Experts of a small language model: vocabulary 8192, a softmax router.
Below are experts of layer 7 (counted from 0) of a mixture-of-experts language model. Rows are named router (the router's row for the expert), gate (a neuron's input weights, with its number), up (a neuron's input weights, with its number), down (a neuron's output weights, with its number) and show model dimensions 0-255. Each number is 200 + 20 x the weight over its row's rms, rounded and kept within 0 to 999.
Before each expert's rows: "comes before" lists some tokens at least twice as common just after its tokens as in all text; "mostly gets" lists some tokens that are sent to it at least half of the time. This comes from a sample of Wikipedia text that the model never trained on. Tokens count by the router's weight.

# expert 6
comes before: " of", "s", "th", " century", " States", "–"
mostly gets: " upper", " right", " middle", " Great", " Middle", " next"
router,204,186,189,178,155,221,210,188,206,226,176,227,226,210,245,196,237,198,217,208,225,162,187,229,198,207,210,215,217,206,201,219,207,214,211,176,215,173,179,205,177,175,178,200,217,226,229,202,188,209,203,188,196,232,197,198,177,195,192,227,202,200,189,204,187,193,179,182,181,236,209,199,208,171,194,175,193,188,209,173,206,217,195,169,215,156,214,252,183,179,181,198,231,225,166,169,200,190,226,190,186,211,200,209,186,164,210,215,208,192,193,181,196,177,178,213,198,176,205,205,194,209,198,186,192,199,235,181,207,202,188,215,216,212,192,220,186,222,200,197,226,230,224,187,168,197,198,154,203,219,197,192,200,228,196,162,192,185,200,152,235,204,219,218,214,222,182,194,223,186,217,223,188,247,180,200,218,217,152,193,185,225,243,203,198,181,191,194,193,224,185,193,197,185,164,191,181,171,243,141,207,214,223,211,232,201,190,180,214,197,170,195,186,191,218,176,201,202,157,223,172,231,213,222,224,214,219,220,186,184,244,195,194,176,206,175,212,202,220,208,202,163,164,211,199,207,202,223,221,213,217,205,193,199,229,199
gate0,198,179,214,193,200,214,209,212,206,198,192,179,204,209,217,195,194,214,219,182,214,194,232,178,239,216,211,183,220,203,187,187,208,197,175,158,211,203,183,202,201,246,181,183,201,195,186,195,189,174,227,194,177,253,211,202,153,172,190,204,190,157,167,207,227,201,221,192,188,202,189,225,213,200,209,211,209,215,206,200,193,168,206,220,168,190,198,206,227,199,196,243,194,221,215,200,174,239,192,210,199,198,222,192,234,206,202,169,207,207,198,217,226,208,180,196,161,175,204,194,222,174,215,228,194,189,181,194,204,183,188,198,201,182,193,193,191,243,155,210,205,210,213,197,212,194,212,200,168,218,193,201,236,200,169,185,213,213,199,190,193,253,197,200,185,212,152,206,226,178,232,222,201,184,196,182,206,210,177,198,212,189,197,209,170,196,175,231,205,222,197,230,210,181,217,217,222,220,218,160,263,208,231,218,229,219,225,209,225,234,173,204,183,266,218,191,191,200,182,188,214,188,160,199,213,199,190,233,215,211,251,197,182,187,216,232,196,216,207,203,203,188,196,222,213,216,187,206,223,198,226,242,168,194,231,208
up0,213,233,239,191,205,216,187,203,175,222,205,166,193,209,217,191,186,206,223,189,202,197,196,187,220,209,178,210,214,201,200,160,203,218,201,156,230,198,201,212,180,238,177,177,201,224,196,183,164,198,206,166,154,210,223,231,189,185,189,161,192,181,147,212,197,213,224,199,190,200,199,222,206,206,225,178,225,194,195,204,213,191,202,185,137,197,203,171,231,207,189,214,179,210,181,220,175,232,196,228,225,164,221,213,183,211,228,166,196,217,182,209,239,208,179,220,149,176,213,180,187,206,207,207,211,199,217,203,200,182,209,203,179,200,193,198,208,198,166,226,205,186,240,184,220,179,214,202,211,230,204,188,230,206,207,209,189,217,178,193,185,219,216,180,169,218,153,207,218,183,224,225,218,188,195,205,195,217,185,175,197,170,217,198,203,206,163,225,213,218,176,228,214,184,205,218,211,199,236,154,229,191,219,217,220,222,212,219,218,219,208,205,203,219,215,213,202,203,236,174,199,181,189,222,229,217,191,209,242,224,227,240,173,219,249,171,193,201,192,218,212,203,190,217,211,227,183,186,202,206,208,205,189,205,198,219
down0,224,188,244,200,201,197,198,215,220,212,202,234,181,184,191,223,185,204,188,201,220,205,206,182,194,180,224,216,234,181,210,186,205,163,176,199,235,190,167,196,183,213,184,187,198,187,183,209,195,187,188,202,205,196,208,265,151,197,209,176,196,141,215,209,206,192,184,227,188,194,173,231,214,193,208,228,208,209,196,213,235,192,177,180,183,222,196,195,251,203,207,194,184,247,224,198,223,197,204,200,192,193,228,187,204,198,195,214,212,234,209,231,173,173,196,188,216,190,180,211,199,169,183,216,189,216,182,244,238,181,188,222,198,209,220,217,156,218,216,187,170,194,196,228,250,203,166,222,199,249,183,177,189,182,220,200,196,222,211,203,201,201,181,200,205,171,216,182,181,177,237,195,199,207,233,190,226,224,193,215,222,217,173,199,185,206,174,239,204,220,228,202,205,195,218,207,221,192,219,186,196,196,220,208,216,177,192,187,192,229,195,199,248,201,186,203,226,188,229,207,190,182,171,199,187,182,209,222,202,204,181,193,186,182,178,190,212,167,183,227,175,195,164,226,226,208,186,254,186,220,212,214,198,185,173,206

# expert 29
comes before: "0", "%", " |", " was", ".", ","
mostly gets: " who", " rel", " He", " qu", " he", "He"
router,175,176,190,183,171,228,189,194,218,202,194,199,219,222,219,209,227,181,199,213,221,181,178,214,162,192,178,196,217,196,177,243,177,189,227,197,239,159,193,229,184,198,187,178,185,194,245,191,173,222,211,200,181,200,185,191,170,177,188,216,178,187,176,223,173,208,167,195,178,221,205,201,216,174,226,168,195,190,198,202,175,213,216,170,172,194,225,228,187,186,175,198,185,231,185,179,208,202,219,186,196,210,173,216,213,166,247,205,217,217,216,210,185,197,178,197,191,190,214,186,187,202,213,177,191,199,234,182,205,197,200,203,209,199,178,170,187,238,182,199,230,226,206,209,185,192,185,183,200,204,228,216,201,209,200,182,200,174,228,160,218,181,239,224,211,204,170,178,183,197,214,219,185,247,172,178,228,158,198,193,196,196,222,186,228,154,196,167,177,238,181,199,186,188,188,171,190,211,220,197,169,219,219,207,201,193,166,194,199,211,190,171,223,180,214,179,208,177,191,226,176,209,200,190,222,222,214,216,171,182,217,190,210,183,227,161,200,226,206,208,171,176,185,252,206,223,191,199,221,198,186,218,155,211,207,186
gate0,169,182,190,230,179,221,228,191,235,195,190,240,222,190,202,177,195,205,173,217,232,218,194,211,192,224,185,199,218,212,249,165,219,188,182,199,197,203,196,185,213,197,228,180,194,188,198,232,184,216,193,190,203,216,216,222,189,211,187,195,194,169,196,186,218,213,215,191,200,210,197,257,211,176,191,181,225,195,225,201,189,195,190,197,227,161,201,208,214,193,228,162,186,182,211,210,196,229,208,186,216,221,246,230,212,178,181,195,201,182,161,193,198,207,197,194,198,173,210,217,180,227,210,139,197,194,245,180,139,166,189,218,197,209,230,206,216,210,205,196,195,212,206,196,219,210,216,211,221,187,214,175,191,214,204,210,206,216,185,196,198,181,204,198,212,206,191,218,190,240,195,203,189,169,162,187,216,171,197,180,194,202,192,197,189,204,199,200,210,188,201,221,219,167,175,161,220,214,197,202,196,211,192,163,186,181,198,183,208,184,179,218,211,169,211,201,235,196,221,191,198,242,235,212,208,216,220,194,235,188,208,199,241,224,213,173,243,175,210,221,225,212,187,242,174,188,234,165,160,196,159,187,203,229,218,181
up0,236,231,202,194,161,170,193,205,176,213,214,174,208,222,193,233,182,164,221,175,219,198,200,207,178,204,217,183,196,200,183,226,177,187,206,174,226,209,199,212,168,214,200,207,183,216,223,173,213,185,204,221,191,164,207,196,228,213,218,206,210,212,193,191,199,164,172,195,207,213,224,157,219,215,230,216,188,218,169,187,203,196,226,207,173,213,153,232,194,199,189,219,222,217,218,180,198,170,218,226,200,203,165,175,217,217,176,187,204,223,213,219,202,190,217,184,213,207,175,208,240,206,202,219,183,226,185,183,202,183,214,203,255,191,201,174,209,191,179,217,227,211,206,183,172,195,202,172,194,171,197,221,195,172,200,169,213,183,171,237,188,215,222,202,192,178,240,208,213,189,224,229,186,220,243,220,207,187,200,202,192,190,230,194,219,223,197,206,195,203,196,175,179,246,192,234,147,172,213,183,224,204,179,181,214,195,208,228,176,199,211,213,207,213,177,215,144,183,204,180,205,199,150,198,202,204,216,216,170,194,215,205,185,161,188,179,182,207,192,178,181,173,182,193,227,212,191,219,200,164,214,177,204,203,203,235
down0,188,193,223,193,244,199,221,170,229,215,230,164,209,199,154,209,214,191,178,175,167,162,190,234,217,173,173,212,177,185,209,253,209,195,204,245,153,196,207,251,188,188,194,214,221,185,206,213,203,189,188,213,178,202,150,185,215,189,204,200,181,183,162,190,194,212,175,160,206,251,203,193,191,203,193,216,195,200,190,221,223,222,208,210,173,169,203,216,201,173,154,158,203,227,196,185,193,184,198,186,193,185,202,216,236,216,197,190,229,182,168,213,210,194,195,208,194,187,202,208,196,173,195,180,194,196,224,197,204,195,218,209,189,197,176,213,196,234,190,179,195,221,220,186,189,179,224,197,211,208,193,205,224,226,184,210,234,191,159,182,211,178,196,214,179,196,214,199,197,180,196,187,177,159,217,205,240,199,206,206,194,181,202,213,199,216,195,225,171,209,206,244,221,191,157,172,184,165,190,196,219,216,200,209,191,192,204,210,197,217,192,194,196,172,200,217,150,205,220,237,207,180,205,211,214,223,213,203,218,217,241,213,206,169,189,197,179,212,179,176,196,204,173,172,217,216,192,193,182,176,188,189,245,217,216,212

# expert 3
comes before: " a", " the", " by", " to", " well", " in"
mostly gets: " became", " named", " led", " joined", " performed", " without"
router,185,205,182,169,171,198,205,186,205,200,211,241,234,207,216,180,246,195,207,232,205,183,195,204,198,156,192,197,249,203,232,255,199,182,212,183,206,165,186,211,215,195,198,179,202,219,226,237,193,224,224,181,197,223,224,191,187,191,205,231,189,206,177,204,183,224,195,213,171,198,216,179,208,190,185,200,212,164,195,185,189,212,204,179,203,203,228,212,180,200,210,205,215,224,168,171,205,208,197,190,190,202,173,198,222,194,214,198,225,199,236,197,187,201,168,242,188,218,221,181,173,166,179,196,164,195,212,210,209,231,193,180,207,200,182,171,172,237,198,191,198,197,206,187,194,187,169,204,220,216,223,209,185,209,195,185,180,180,215,161,224,165,212,198,228,222,172,201,236,194,202,220,159,222,193,188,195,208,190,184,175,197,236,212,241,175,194,185,197,233,188,212,198,203,178,201,175,162,228,165,173,207,212,200,193,170,189,200,216,173,173,177,224,176,196,185,206,174,194,216,210,199,209,208,199,225,215,210,172,176,222,158,214,235,194,177,214,231,247,194,190,230,196,234,192,223,200,210,213,183,209,235,179,216,208,191
gate0,213,209,194,180,201,196,199,190,211,196,229,200,194,220,232,187,191,188,215,186,192,164,180,232,207,178,198,203,209,208,232,229,222,202,232,200,185,217,216,220,166,192,192,201,201,167,208,177,200,177,190,172,231,227,212,230,199,225,213,204,214,206,208,184,224,210,224,187,199,197,165,206,186,211,199,180,235,234,205,237,167,219,196,192,210,237,213,218,185,186,203,206,213,256,208,208,216,214,199,177,207,203,204,214,186,199,217,205,203,194,199,196,208,197,190,184,229,178,207,169,183,144,162,188,192,179,191,176,199,183,231,212,220,160,178,215,225,205,175,187,179,197,182,208,166,204,185,171,203,136,183,181,220,239,219,214,236,210,243,220,198,227,185,203,183,200,191,180,153,179,174,171,198,202,236,199,168,194,197,197,207,219,217,174,211,196,202,171,247,194,188,223,183,192,186,212,177,204,210,224,215,223,188,173,184,183,186,213,169,225,224,156,222,196,187,191,207,190,148,194,179,212,199,181,228,210,165,176,170,195,195,209,200,204,210,219,162,222,219,192,169,200,211,198,221,203,227,201,205,198,213,188,207,176,217,218
up0,184,233,178,175,197,205,199,199,217,182,207,220,177,225,236,187,173,213,189,157,209,162,224,215,195,210,198,197,206,201,224,242,215,190,213,190,211,205,223,200,188,184,185,182,214,192,207,186,192,185,201,181,204,266,213,229,201,227,210,174,208,209,236,209,237,193,253,189,184,186,182,193,210,207,198,165,254,208,161,208,193,212,185,183,230,217,206,194,203,179,163,230,208,221,187,204,208,218,205,207,194,216,209,228,206,184,187,190,205,188,198,179,202,205,195,178,228,175,227,164,176,208,145,198,176,185,208,194,239,182,237,199,219,176,198,208,210,231,186,184,182,194,200,199,171,214,179,178,205,154,182,189,190,202,205,217,221,201,253,225,223,159,201,194,183,184,213,190,172,175,196,176,221,200,200,183,142,189,198,199,221,201,215,194,192,203,209,170,242,196,194,189,183,189,170,183,181,219,219,198,186,232,205,185,199,196,188,192,204,207,215,159,214,204,196,226,215,168,172,194,216,167,175,190,250,202,201,193,207,183,192,192,173,194,210,190,163,222,202,213,171,206,218,174,194,207,199,199,206,182,205,184,206,203,226,219
down0,215,177,197,214,193,192,204,197,188,188,236,215,249,207,184,197,230,219,147,223,209,214,181,191,175,175,198,178,183,181,179,185,211,181,176,217,205,206,245,202,216,186,200,207,188,224,200,215,203,205,199,188,235,176,174,201,189,223,225,162,163,211,176,205,195,158,200,226,221,220,191,221,153,184,212,187,190,201,197,230,203,216,222,149,191,218,200,214,224,219,191,200,212,182,229,211,185,192,198,191,169,204,169,216,198,174,194,174,224,187,218,197,175,209,223,222,196,203,200,194,178,224,223,225,182,188,178,210,190,179,199,212,165,183,183,201,196,173,237,213,180,208,195,197,187,209,197,156,190,214,222,215,228,206,225,197,225,252,182,161,165,197,205,173,182,178,174,207,191,183,202,187,190,179,192,213,238,185,198,213,168,193,200,204,186,180,221,201,250,201,168,206,212,212,228,174,226,206,196,153,177,202,211,217,190,178,199,168,188,195,212,172,195,198,223,202,221,203,189,187,188,193,184,169,199,212,225,185,211,201,166,206,144,179,198,222,235,194,205,179,206,206,182,229,192,212,226,204,183,203,166,184,191,184,186,228